Weights of a small mixture-of-experts language model, trained from scratch on English Wikipedia.
Size: 10 layers, width 256, vocabulary 15196, 74.5M parameters.
Experts: 128 SwiGLU neurons an expert, 3 picks a token.
Training: a variant of Adam for the experts, 1056M tokens, 4029 steps.
Below are experts of layer 4 (counted from 0) of a mixture-of-experts language model. Rows are named router (the router's row for the expert), gate (a neuron's input weights, with its number), up (a neuron's input weights, with its number), down (a neuron's output weights, with its number) and show model dimensions 0-255. Each number is 128 + 32 x the weight over its row's rms, rounded and kept within 0 to 255.
Before each expert's rows: a language model's description of what the expert responds to; "raises" lists some tokens whose logits its average output raises strongly, later layers aside. This comes from a sample of Wikipedia text that the model never trained on.

# expert 29
Words and numbers in sports records and results tables, such as Regular, Total, inaugural, first, final, plus New before York.
raises: " (", " and", " or", " of", " in", "\n"
router [126 131 140 142 131  88 100 101  99  75 157 119 176  95 168 161  66  92 141  64 155 104 130 135 171 118 130 187 123 118 175 110  97  73 170 116  99 136 173 143 145 144 148 100 134 126 150 148 101 106  73  89  97 136 143  94 143 161  88 186 155  77  64 137 176 155 133  47 156  81 115 161 132 139 114 157 174 136 126  97 121 148 168 107 129 145 190 112 139 126 139 144 179 160 125 152 122 115 153 134 120 157 128 191 159 141 114 149 175  94 118  88 177  95 124 205 108 137 177 100  88 100 119 130 132 115 142 191 115  84 115 128  94 161 132  91 123 185 153 164 200  97 147 153 121 137 144 102 144 101  92 138 154 108 100 133 127 107 168 106 157 100 142 173  54 157 158 108 157 116  96  88 130 173 105 125 128  87 145 163 148 173  96 136 125 129 148  75  80 118 122 110 110 150 116 177 160 106 143 155  87 139 199 141 107 134  79 123 164 144 165 147 159 170  70 170  77 128 193  50 140 159 109 103 143 174 165  62 176  88  84  96 199  98 142 165 144 115 134 130 102 139  96 111 132 176 164 132  86 158 122 101 113  78 121 128]
gate0 [180 147 129 153 139 148 154 169  78 128 114 113 108  79 133 120 120 117 129  86  74  95 154 108 149 105 117  93 108 120 134 156 122  95 168 144  96  68 183 135  96 104 154 166 224 145 154 120  56  97 127  92 164 128 119 122 144 131 142 170 120 133 125 168 126 141  65 122 157 129 120 165 132  88  82 137 132 145 205 100  94 184 175  62 156 135 136 118  47 118 133  88 156 116  96 144 120 136 153 110  79 132 127 127 143  78 118 148 147  87 161  83 167  96 169 122 167  70 148 167 113  95 140 150 115  96 124 131 145 109 166  97 158 150 116 110 156 120 130 124 102 139 143 122 126 102 145 103 167 153 128 169 192 192 104  98 154  88 120 159 141 125 203 157 123 127  61 167  55 187  81 142 100  86 142 126 128 138 199 131 148  90  81 104 153  69 117 175 128 117  63 156 115 143 111 137 138 124  79  98 144  67 124 118 106 143 106 126  51 131 199  77 142  85 125 184 120 120 156 123 188  95 119 146 114 148 125 131 159 108 109 112 145 168  56 175 181 177 160 143 128 151  88  70  80 129 122 100 129 120 144 106 145 149 145 113]
up0 [147 137 133 135 111 143 107 154 106 133 184  74 119 171 104 136  99 114  57 155 159 165  98 150 107  73 151 127 143  88  81  64 135 154 160 122  98 199 150 156 169 139 133 158 132  84 163 138 130 130 104 126 166 114 116 116 121 104 137 184 189 109 196 160 129 129 145  76  46 118 107 156 144 198 156 111  72 135 102  70 126 126 124 156 141 142 103 123 129 139 203 186 194 125  53 127  88 102 146 109 117 103 136 115 149 171 162  63 139 157 116 139  94 113 126 158 171 125  93 147  81 156 149 120 103 142 138 206  83 139 164 142 158  87 109 105  52  96 120 122 131 132  54 113 187 147 137 193 114 123 138  79 120 125 186 122  99 135 124 158 129  61  91 151 108 121 134 190 125 120  97  45 126 138 155 145 176 102 137 101 123 144 119 110 189 132 163 115  89 148 132 161 145 100 169 180  93 139  71 158 127 190 119 152 132 158 115 128 141 173 101 118 168 136 120  98 139 134 116 142 128 153 148 185  39 122 136 145 113  60 160 142 108 147 137  95 112 130 109 137  99 150 104 125 139 124 113 135 172 140 110 119 109 109 189 164]
down0 [130  94 123  92 183 119 115 104 149 120 157 211 177 179 173 117 180 128  64 120 136 112 107 133 129 115 144 146  83 173 106 167 123 102 147 109 149 194 125 134  19 174 124 130 128 112  60 151 102 138 116 126 212 179  97 107 122 105 133  75 150 135 139 144 154  82 151  98  90 106 110 107 147 155 133  95 147 121 144 114  97 109 165 144  54 126  85 108  98 127  83 129 130 142 136  96 155 138 103 135 149 101 139 130 124 160 103 136  59 156 154 119 121 169 138 144 143 126  80  93 167 118 162 118 163 109 141 130 100 169 133  92  99 163  75  90  65 138 168 149 101  76  90 134 156 145 112 162  14 132 134  95 155  77 193 130 115 112 109  98  96 132 104 114 113  76 158 130  86  91 213 117 124 175 175 159 128 137 137 147 132 139 162 121 168 153 111 132 111 102 118 132  76 151 153 128 102  79 150 143 158 147 180 142 134 148 166 147 144 190 125  85 103  96  92 100 114 140  97  99  63 129 109 187  91  86 131  88  81 173 109 127  73 153 135 105 125 118 151 141 129 118 176 144  93  64 148  99 154 103 179 152 112 122 113 163]

# expert 62
Bare spaces or open brackets before dates, numbers, and currency, mostly after colons, table bars, and prepositions like on.
raises: "19", "12", "18", "14", "13", "11"
router [ 96 185 134 142 160 171 143 127  74 172  92 152 120 167 140  93  93 130  99 152  98 133 125 109 197 110 126 144  99 150 131 179  97 182 128 136 115 102 135  84 144  71 149 110 122 166 171 132 121 131 192 129 151 145 182 140 120 101 120 183  73 100 165 111  89 109 163 121 161 102  85 141 104 145  87  75 146  84 116 123 106 124 100 144 167  97 116 148 169  80 148 132 137  43 167 167 134  92 123  95 157 132 149  92 152 149 124  68 108 100 133 130 139  78 120 126 114 171 141 140 153 155 133 184  99 165  69  95 119 145 132 103 109 109  95 114 141 105 144  70 142 158  83 176 133 168 145 158 200 169 128  71 110  78 176 162 141 127  60 172 104 156 191 160  75 159 104 139 154 153 116  99 112 131 128 158 160 104 163  90 102 165 163 138 105  87 114 194 169 101 111 170 104 149  79 140 159 133 100 124 107 124 108  56 120  67 159 158 107 110 178 196 169 167 174 110 161 139  95 156  75 147  71 131 167 147 132 148 180 194 146 144  67 128 141 119 150 155  88 100 144 126 133  83 152 127 155 149 141 147  91 123 123 107 173 158]
gate0 [144 127  92 175 142 124 140 160 132 159 152 137 110 116 171  68 146 123  94 137 182 122 118  79 113 119 132  75 141 162 117 140 112 116 144 149 130 124 139 140 133 127 113 115  73  63  66 193 108 152 110 129 145 128 148 102 128 137 159  83 148 139 185 166 122 133 107  73 123 105  73 141 143  80 163 171  98 160 192 126 156 155 142 203 134 120 151 172 128 148 121 141 119 120 137 114 107  70 116 162 143 108 108 123  39 153  69  95  68 141 121 122  80 122 134  95 160 139 206 113 133  94 160 139 135  90 153 135 113 186 105  69 147 159 105 104 159 132 137 126 255  99 121 150  94  98 105 156 159 167 143 136 121  83 123 153 107 109 179  86  76 117 131 120 154 190 137 121  54 101  92 202 133 139 146 140  98  83 170 166 104 119  51 124 134 137  85 113 127 113 141  79 154 147 115 147 115 174 186 107  95  98 154 105 179 157 173  82 176 110 137 112 131 119 162 108 177  97 124 108 137  99 165 132  87 149 106 102 117 104 114 182 149 117 190 117 140 158 104 141 110 130  83 139 123 140  79 143 142 132 113 129 103 206 109 190]
up0 [109 132  93 111  88 109 183 212 134 145 240 164 168 133 144 149 152 136 124  85  98  96 121 156 123 136 110 105 168 173 168 146 137 190 119 124 111 135  84 145 116 107 149 177  73  73 151  95 116 192 108 184  79 119 121 117 180  78 122 140  94  84 155 118 126 163 124 155 137 138 125 101  97  94 111 117 132 144 147 119 120  84 161 117 161  77 135 151 130  86 134 117 104 132 105 158 182 136 147 106 127 123 114 155  96 115  83 132 160  97  95 114 182 127 160 106 143 149 126 161 140 151 182 138 101  78 154 197 160 132 110 105 160 116 132 146 164 104 141 115 133  94  91  91  65 182 129 166 160 162 145 171 152 151 115 174 101 140 115 122 105  59 102  75 130 174 131  84  81 139  85 184 137 121 102  43 100 131 206 119 149  97 126  77 118 139 110 103 115  72 138 135 176 161  95 118 137 156 168 167  88 155 103 155 144  72 145 150  94 156 110 122 139 134 118  89 120 102 148 120 133  73 163 122  94 138  78  60 156 108 113 143  78 101 196 140 140 130  65 113 143  86 116 148 144 122  86  63 122 121 130 199  91 153 152 139]
down0 [ 89 169 132 124 104  97 202 120 154 143 106 120 160 113  92 161 127  59 120 121 129 106 126 105  97 122 123  94 152 111  42 126 129 104 152  60 131 217 137 168 131 118 105  89  85 142 164 195 104 114 157 138  86 172 142 161 166 142  82 161 150 138 101 117 113 146 154 111 175 158 122 168 130  98  97  85 116 226 125 157 144 175 121 100 131 118 174 154 122  64 128  59 144 167 113 144 101 112 129 121 160  89 127 115 149 149 119 138 114 105  76 150 137 151 159 118 146 141 124  94  84 163 137 200 133 158 136  81 204 104 210 111  83 175 140 116 162 146 168 108 139 134 161 142  99 131 114 139 156 113 100 205 142 105 131 126 154 122 118 130 110  63  94 149 109 113  68 186 128 102 133 165 129 143  74 146 121  81 124 197 141 151 187 145 142 109  57  98 155 206  90 130 112 125 104 104 102 122 132 112  98 150 123 173 146  88 103 110 118 145 114 149 127 114 121 139 125 147 106  47  90 155 127 123  76 150 172  91 114 142 120 157 109 134 177  93 157 164 147  75  96 126 167  78 165 137 154  92 103 161 122 139 113 121 158  71]

# expert 52
Commas, most often after a city or state in locations such as California, U.S. or Bangkok, Thailand, and commas ending list items.
raises: "/", " or", " |", " and", " ("
router [116 126 108 116 153 132 106  91 175  96 119 148 150 179 108 147 138 160 120 139 149 116 105 179 145  94 129 151 153 134 137  44 122 124  62 135 170 134 112 165 137  73 166  83 147  89 122 142 140 163 178  49 134 138  98 126 125 114  92 152 120 126 129 119 123 133  97 143 151  86 138 185 145 162  99 116  98 128 138 179 113  57 116 149 126 121 121 188  90  98 138 106 213 100 158 119 173  62 122 143 115  62  88 116  64 133  78  87 151 158  95 113 160 189  98 119 189 114 116  95 111  88 142 105 147 151 130 184  96  95 190 141 108 151 115 191 135 132 114 147 156  85 124  83 166 109 137 171 176 114 182 153  79 105 105 110 150 133 166 128  67 128 115 123 106 129 181 112 157 126 125 132 104  81 132  53 169 102 143 122 130 145 144  94 158 179 128 175 119  86 140 149 115 167 137 111 137  87  81 125 142 116 154 142  96 147  92 191 120 116 145 178  91 191 116  76 121  77 114 110 138 123  77 146 130 131 136 126 208 127 158  76  85 188 152  90  92  98 111 153 112 133 133 138 159 141 141 135  83  67 189  80  75  93 133 119]
gate1 [112  52 143 145 113 122 117 127 139 112  67 131 142 131 119 125 104 111 120 140 162 134 138 148 140 153 122 171 172 111 113 140  85 111 110 138 149  75 105 174 164 129 159 221 131 146 112 111  91  91 115 145 122  61 171 109 158  96 129 125 112 149 131 144 168 136 110 182  62 118 129 112 127 122 149 131 139 123 161 111 113 123 130  96 135 166  89 134 136  90 109 188 147 149 153 157  68 120 125 132 123 130 141 106 129 174 134 112 125  94 193 108 118  44 162 167 142 182 123 113 139 197 149 137  76 135 174 139 123 160 113  91 169 177 159  95 141 161 118 132 102  99 174 136 112  86 133 116  48  98  93  33 124 118 103 129 142 187 138  90 111 116 150 125  58 168  84 144  56 125 141  37 162 141 176 177 116 142 181  91 102 109 131  84 149 128 135  81 129 147  76  63  98  61 165 127 137 141 120 179  98 141 165 101  52 130 131 133 101 106 181 108 105  92 172 105 160 141 153 128 135 127 116 143 122 122 139 130 144 130 153 169 116 119 121 151 121 176  88  33 133  88 148  70  99 137 112 148 137 131  75 183 146 149  69 107]
up1 [169 226 122 156 144 144 155 102  78 149 120  94 125  97 163  50  78 101 143  37  85  77 106 104 133 136 128 129 131 151 144 135  79 163 170 129 114 182 127 162  67 158 140 136 176 172 162 119 113 150 109 177 130 154 134 114 127  77 108  99 148  95 124 145 124 126 160 108 116 134 141 155  84  83 114 197 162 153 125 142 139 159 147 134 131 143  98 106 134 148 118 157 104 157 118 124 150  99 185 154 149 153 141 101 145 138 107 201 120  66 109 140  81 228  93 101 119 145 103 100 147 135 157 103 165  93 157 136 158 108  70 141 118 116 144  92 138  92 132 160 118 132 132 146 153 144 143  70  67 145 157 152  96 130 145 103 123 111  89 140 170  80 138 112 100 100 179 145 135 132  84 145 171 129 101 158 131 174  96 140 185 157 144 134 147 121 158  35 100 170 178 193 145 154  96 123 112 118 124  92 116  66 131 168  74 105  82  60 156 113 152  88 119 104 155 109  95 155 139 114 157 116 125 118 148  91 164 119 116  81 133  58 175  96 161 150 144 132 114  75 213 149 158 112  85 153 105 140 168  95 175 114 139 105 155 120]
down1 [178  94 103  62 138 171 168  84 160 170 128 136 155 116 134 211 212 107 132 187 125 149 145 150 143  92 129 148 153 135 161 115  97 154 134  89 135  68 172 151 159 149 153 147 138  61  96 107 120  87 137  73 130 164  72  94 118 170 137 140 135 155 176 102 193 146  92  64 149 123 179 172 142 126  82  87 116 132 115 111 147 133 100 102 251 110  94 147 132 177 142 136  89 101 156 115 152 129 141 135  57 145 136 115 115 116 149 105 140 121 112  88 163  70 131 170 142 111 113 173  94 159 168 138 131 102  72 107 136 118 165  83  58 121 118 209  72 157 170 121 141  93 102  89 122 117 109 140 167  99 134 153 179 124 127  92 189  60 114 173  77  94 126  87 105 177 157 158 174 135 158 146 106 153  93 125 122 114 138 107 100 131 139 117 111 118 125 119 122 116 123 112 146 147  95 203 180 124 116 132  98 118 114 174 123 121 144 167 143 130 122 113 111 147 134  97 173 119 131 202 189 124 130 118 158 125  89 185 147 129 148  99  97  83 171  99 124  72 156 148  71 127 134 110 153 146 130 119 143 102  98 138 133 161 113 117]

# expert 34
Leading hyphens of infobox or list lines such as Province or County, and the opening letters of foreign names like Kh, Li, Zag.
raises: ";", " and", ",", ":", ".", "-"
router [135 132  78 123 101  72 128 109 135 103 125 132 164 169  98 148 137 129 148 180 133 121 145 152 112 138 148  67 128  90 130 122 113 142 162 161 137  78  98 102 106 162 137 104 163 156 145  90 143 118 116 119 181  62 177 118 145 161 166 116 156 173 112 145 160 129 190 149 162 159 101 127 100 116  81 104 141 207 164 175  80 147 146 133 112  68 102  86 104  87 105 126 122  98 134 153 173  84 108 142 157 152 103  86 108 171  44 162 133 159 119 122 117 158 124  93 155 126  95 100  92 129 133 150 191 101  89 124 126 133 189 102  86 136 192  97 110  46 119  43  92 107 141 105 121 132 101 133 127 145 108 148  88 121 173 103  96  95 110 178 121 112 107 134 107 129 133 178 111 124 186 173 119 109 160  48 100 114 135 140  99 128 123 123 102 141  87 147 137 106 123 138 184  86  88 108 154 159 122 195 132 155 129 137  77  47 184 147 108 180 161 125  98 114 147  92 155  89  89 138  98 158  90  89 115  97 128 163 101  93 203  99 133 136 178 165 125 164 144  99 111 137 161 161 146 120  89 169 177  88 202 104 130 107  97 182]
gate0 [127 104 160 172 148 111 124 124 121 181  92 105  75 123 139 110 156 146 143 149 155 135 127 157 167 148 209  74 111 110 160 144  95  77  10 105 100 126 169 180 161 132 159 170 137 138 146 141 126 164 162  98 115 129 170 151 138 198 112 140 126 100 132 146  84 131 118  82 115 102 157 167 224 171 124 174  76  85 166 110 156 172 148 134 119 161 133 185 102 104  98 120 116  94 177 210 117  85 131 163  67  95 142 127 144 212 115 144 133 158 139  92  78 110 153 152 101 113 218 124 122 114 135 122  97 151  90 129  35 123  96 135 113 126 127  66 157 154 168 135 155 155 150 145  98  98 151 153 156 144  96 170 151  89 124 149 169 101 175 115 110 122 121 108 133 131 111 147 103 168 196 127 114 146 191 149  98  70 111 134 171 125 103 140 157 101 158  91 100 177  79 136 110 128 167 120 145 140 152 136 125  93 126 135  98 165  77 115 193 119 112  78 125  89 120 164 143 143  69 152 120 141 173 106 138 109  68 140  86 130 118 114  97 173 152 157  96 146 131 176 146  97 121 132  79 131 142 123 130 109 146 163 123 103 104 111]
up0 [122 183  59 114 150  44 182 221 121 134 118 192 148 125 119 118 117 108 143 110 112 116 123 179 179 148 143 140  51 119 149 189  94 164 173 138 142 103 165 121 161 107 137 150 123 136 150  82  91 142 146 202  71 128  93 103 162 116 116  87  78 129  49  89 150 143 106 139 158  89 112 206 141 118  78 129  75 213 116  88 105  69 106 107 130  68 134 124 122 184 137 136  88 116 153  77 115 118 117 109 130 101 112  98 125 136 108 140 109 143 102 159 154 116  98  68 190 131 144 121 127 139 148 111 118 122 138 133  80  74 185  94 133 134 117  61 153 163 123 202 117 153 115 111 185 102 116 140  96 123 117 159 150 134 112 161 151 156 114 135 154 149 146 134  75 122 187  86 122 102 109 126 129 135 156 133 146 121 130 203 115 151 132 115 157 140 127 130 114 117 138  45 155  50 177 156  86 114 119 180 152 132 151  69 124 141 146 140 124  86 151 152 159 139  99  95  78  70  92 149 137 172 162 110 157 171  71 121 153 138 128 117 114 127  85 113 108  87  90  89 137 107 112 147 184 141 144  99 134 130 154 143 131 130 125 158]
down0 [166 160 121 127 130 120  87  98 160  55 125 134 134 119 197 131  82 169  95  99 120  57 215 162 158 132 134 146 106 144 180 144 103 149  92  92 159 170 165 159 117  94 108 133 173 155 127 201 193  91 174 149 141 141 114 105  94 189 133 149 142 155 130 156 124 127 156 158 148 152 109 154  92 160 127 150 116 155 156 157 133 150 105 122 122 196 104 202 130 128 102 131  89 168 118 101 141 139 203 147 141 119  98 101 130 137  67 181  72 168  97 160 155 177 127 133 126 124  95 138  89 187 137 101 118  85 123 148  89 169 154 108 132 110 120 158  90 133  49 113 137 124 158 121 136 126 152 153 152  98 164 153 131 186 117 154 138 152  57 164 134 130  64 115  47 136 105 118 117 161 133 140 151 173 113 138 166 164 163 125 156 111 154 121  78 101 110 123 149 195 119 163 158 151 166 112 106  99 100 115  99 162 190 143 107 117 112 116 154 136 144 147 140 140 151 118 106 188 166 116 136 104 143 114 137 140 153 144  80 148 195 151  88  56 130  86 163 140 109  44 173 163  97 136 154 105  58 125  69 117 119 110 169 113 161 119]

# expert 59
Inner word pieces like al, an, back (wholesaler, Battalions, Hardback), plus table row-end markers and coordinate or measurement digits.
raises: ",", " and", " in", ".", " of", " &"
router [151 132 129 149  98 113  79 129  94  72 132 135 115 141  81 145 127 110 134 134 126  75 166 119 184 164 149 164 114 105 121 171 102 101 155 166 174 106 107 180 142 119 155 124 112 176 138 193 205 136  83 176 151 146 153 141 105  71 106 114 182 152  86 128 157 123 121 128 149 116 124 131 149 174  90 110  82 140 158 107 118 187 100  77 122 168  93 136 120 172 150 170 129 106 128 136 156 115 132  78 108 142 135 185 177 103 226  72 197 101 107 104 159  92 141 136  89 100 111 151 121 117  88  91 131 127 175  94 111  85 147 151 147 126 105 152 193 150 149 136 143  93 145 153 160 117 204 171 108 146 105 115 108 131 145 122 116 137  93 156 126 171 130 117 129  94 144 103  87 100 134  97 140 160  94 148 125 127 104 147 169 135 102 139 162 155 154  81 192 157 102 161 124 168 102  76 141  57  54  88 141 157 163 106 142 141  87 154 160  78  95 120 151 127  94  89 168 140 124 147 147 149 168 175  84 154 188 107 157 123  12 198 148  94  97 136 105 130 133 148 120 147 157  63 100 115 166  94 166 117 124 139 149 101 160  90]
gate1 [ 75 134 102 140 110 135 144 148 163 140 106 104 120 134 108  92 117 104 133 101 186 122 165 103 170 131  69 102 117  82 150 138 128  82  88 113 156  47 172 119 194  73 171 173 117 129 183 127 189 138 166 151 128 117 101 172 125 120 146 115 134  95 122 154 119 103 153 152 101 111 114  87 164 124 135 191 153 148 141 139  93 113 125 107 107  86 135  83  89 145  79 113 126 122 155  85 155  70 146 124 110 149  92 115 114 167 123 131 134 121  98 181 161 116 204 106 183 182 142 125 111 148 141 175 141 148 105 135 183 130 135 139 104  98 191 145 168 160 116 106 156 107  89 130  89  98 110 124 139 188 155 146 165  89 154  98 175  61  96 179 123 113 159 110 116  93  69 132 126 127 168 116  69 174 131 109  93 172  88 192 104 130 137  75 109 194  99 141  95 112 148 180 169 113 115 122 135 145 125 176 184 133 146  98  76 161 150 110 111 136 205 170 155  38 183 122 119 206 101 123 147 113 147 122 144 151 184 153  69 137 142 144 175 144 137 103 115 114  84  81  86 113 142 138  71 106 172 129 148 185 160 120 142 117 130 135]
up1 [126 126 104 127  76 114 150 107 161 124  80 113 149 141 159  88  97 121 148  79 157  95 137  62  79 173 177 140 124 138 171 150 148 120 149 104 117 133  41 172 144 139 182 146 109 134 152 103 134 122 115 119 124 146 119 128 135  69 137 141 138  95 133 112 136 135 172 103 143 132 130 145  97 186 134 155 124 143 104 209 113  59 122 147 129  96 111 119 126 140 139  47  94 155 149 120 151 104 127 144 143 175  93  92  85 183 119 167 157 137  39 142 176 131 112  76 205 109 200 124 113 160 129 148 155 137 149 157 138 114 110 123 112 119  79  92 156 176  76  85 143  87 133  98 133 123 133 135 160 141 138 138 153 106 151 116 157 119 190 117 140 124 106 166 111 114 123 157  84 132 180 152  89  88 172 149  85 118 107 106 155 177 136 128  89  93  99 145 156  66 126 120 130 117 131 106 193  83 122 187 114 126 102  68  90 150 198 160  99 109 172 138  35  73  91  47 174  97  55 123 123  93 132 119 122 109  85 125 114  98 122 130 130 115  94 121  81 142 137  98 178  92 133 127  96 137  77 153 184 197 166 130  96  96 135 134]
down1 [ 87 160 137  94 169 189 120  98 156 102 116  81 133 149  80 127 115 174  77 133 126 184 105  82 108 147 152 122 139 119  88 141 108 143 105 120 163 163 118 135 163  94 187 146 126 143 128 131 157 204 104 103 109 142 153 134 120 140 133 171 107 169 170 157 164 152 144 167  64 140  76  70 188 110 125  87 123 114 115 167 117 159 128 160  51 164 152  87  41 107 146  80  96 128 143 134  95 128  96  99 118  84 203 137 141 177 133 132 116 105 106 114 129 204 109 122 140  99 152 141 146 151 154 135 183 147 133 193 113 143 192  83 141 136 119 164 106 127 181 143 182 106 185 100 130  97 130 113 134 135 169 147 127 104  93  87 157 125 119 156  94 115 129 142 138  70  89 134 167 183 110 172 107 158 120 116 101  99 114 140  93  94 166 145 164 149 119 195 111 155 111 169 131 126 152 124 127 169 148 133 188  67 176 183  97 224 163 178 143 123 142  62 110 133 108 155 155 152 169 141 128 102  95 136  81 131 122 152 124  84 190 107 173 168 131 170 117 152 158  55 127 115  82 125 145 114 164 149 115 106  88 127  83 121 129 129]

# expert 31
Row-ending pipes with newlines and separator rows in wiki tables, score dashes, month names, and word fragments inside table cells.
raises: "in", " as", " at", ",", "-", " to"
router [ 63 153 133 166 125 118  96 159 121 130 157 131 162  95 121 149 137 153 101  99 105 123 156 168 156  74 124  91  89 123 144 182 168 182 134 166 104 104 187 119 136  86 102 112 158 126 152  84 200 108 104 121 106  90 136 112 162  89  99 121 151 189 104 150 103 126 148  79 219 145 174 160 148 162 148  77  36 108  94 141 122 179 146 129  98 149 191  98 128 119 124 137 116 111  85 155 126 140 117 152 107 148 104  94 155 103 179 148 148 115 121  87 131 104 173 104 112  99 166 164 112 146 132 117 103 123 153 143 130 181  72 167 154 119 155 147  81 105 155  80 134 140 145 139  73 138 123 113  71 160 157 121 141 163 130 116  82 152 113 160 127 165  99 107 158 148  72 134 145 149  62 104 133 197 120 117 164  65 151  59 195 136 164 164 108 126 194 134 134 194 106 133 140  80  56 179 130 119 135 110 133 116 127 175 157 146 129 106 143 118 112 126 132 131 110 191  60 169  99 150  91 184 169 146 124 128 112 114 182 132  89 195 161  83 181  98 140 145 140 105 126 151 135 169 104 140  95 127  93 171 128 130 145 185 169 159]
gate1 [157 124 135  89 137 174 114 138 153 100 172 178 140 112 106 119  98  91 155 135 151 140  84  99 127  94 120 141  87  55  74 189 123 100 112 104  98 115  48 115 159 129  80 128 125 185 107 128 138 163  40 126  70 110 146 126 106 125 119 128 104 139 127 162 153 133  94 136  44 137 108  87 140 124 121 145 114 132 199 136 149  76 104 125 134 122 115 100 143  75 149 106 170 120 136 193 119 101 123 121 122 138  85 218 110  76 141  77 121 101 133 170 102 114 110 141 132 135  93 129 136 141 135  78  99 166 158 107 129 108 137 161 136 131  23 139 108  82 158 118 155 120 134 106 102 151 134 166 129 119 104 107 122 127 225 143 151  98  58 115  80 131 152 141 151  36  74 131 106 108 108 131  92 132 137 115  77  82 148 124 102  90 121 123 111 117 127 129 149 152 148 121 111 115 201  74  69  78 152 170 152 131 180  97 154 146 141 203 123 168 149  54  88  93  57 100 115  93  86 156 152 158 126 157 166 111 144 133 131 168 138 125 145 153 100 119 170 127 136 102 146 111 180 131 115 164 113 152  65 117  78 134  89 119 121 147]
up1 [104 138 174 137 129  99  95  95 122 131  97 122 143 122 109 153 175 134 134 103 129 132 124  79 126 119  91 135  94 105 119  87 149 133 164  87  50 143 131 103  99  95  85  67 158 127  93 113 152 146 183  80 194 120 141 169 134 153 109 113 155 102 135 151 135 154 124  89  57 126  75 136 135  85 156 105 133 100 177 180 161  89 119 106  95 133 111 130 136 144 131 142 144  72 167 128 145 142 157  93  92 135 127 134 170 191 171 128 137 120 179 104 132 134 146 125 100 129 116 186 161 144  65 137 125 106 156 119 215 132  73  79  78 136 142 136 191 123 137 134 129  56 127 126 131 101 131 161 123 137 135  94  58  52 101 115 161 119 145 121 116 105 113 113 146 140 117 104 111 120 148 129 105 131 180  98 103 195 115  67 168 154 103 132  71 123  94  86 179 169  86 114 137 127 111 158 144 160 126 113 130  70 186 133 143 134  99 109 132 146 194 100 118 128 196 150 200 137  96 158 141 109 137 199 129  84 154  41 184 116 126 126  50 103 204 138 120  92 146 149 113 184 152 113 131 113 159 138 118 106 131 149 208 137 118 189]
down1 [ 82 150 104 156 130  99  76  45 103  53 190 129 121 175 134 185  75 124 134 118 159 150 144 169 156 115 113 177 132 195 170 102 154 111 100  95 136  88  66 133 152 206 125  96 165 155 175 119 155 108 148 134 139 106 143  96 147 150 148 113 144 118 112 132  85  97 171 168 144  88 130 117 128 149 163 111 129  59  96  93 128 125 123 127 145 180 137  95 196 152 140  96 169  62 137  81 144 151 117 143 116 156 152  91 126 129 118 151 158 118 179 113 121 106 129 111 130 150 129 140 138 137 136 171 118 143 127  82 107 162 114 165 140 103 142 142  90 123  45 134 100 118 113 120 128 148 115 102 144 156  80  98  94 114 141  87 119 142  80 120 145 193 172 167 143 112 193 102 130 143 186 130  97 145 163 124 114 187 135 155 130 118  51 121 128 159 178 125 127 150  77 107 121 153 128  70 119 152 114 167 131 113 107 105 135 138 119 151 128 129  54 120 144 112 160 107 176  97 120 137 126 140 213 201 156 115 125 134 116 124 144 113 179 156 125  93 121 105 221 140 121  95  60 115 125 119  63 196 161 131 172 106 146 218 127  82]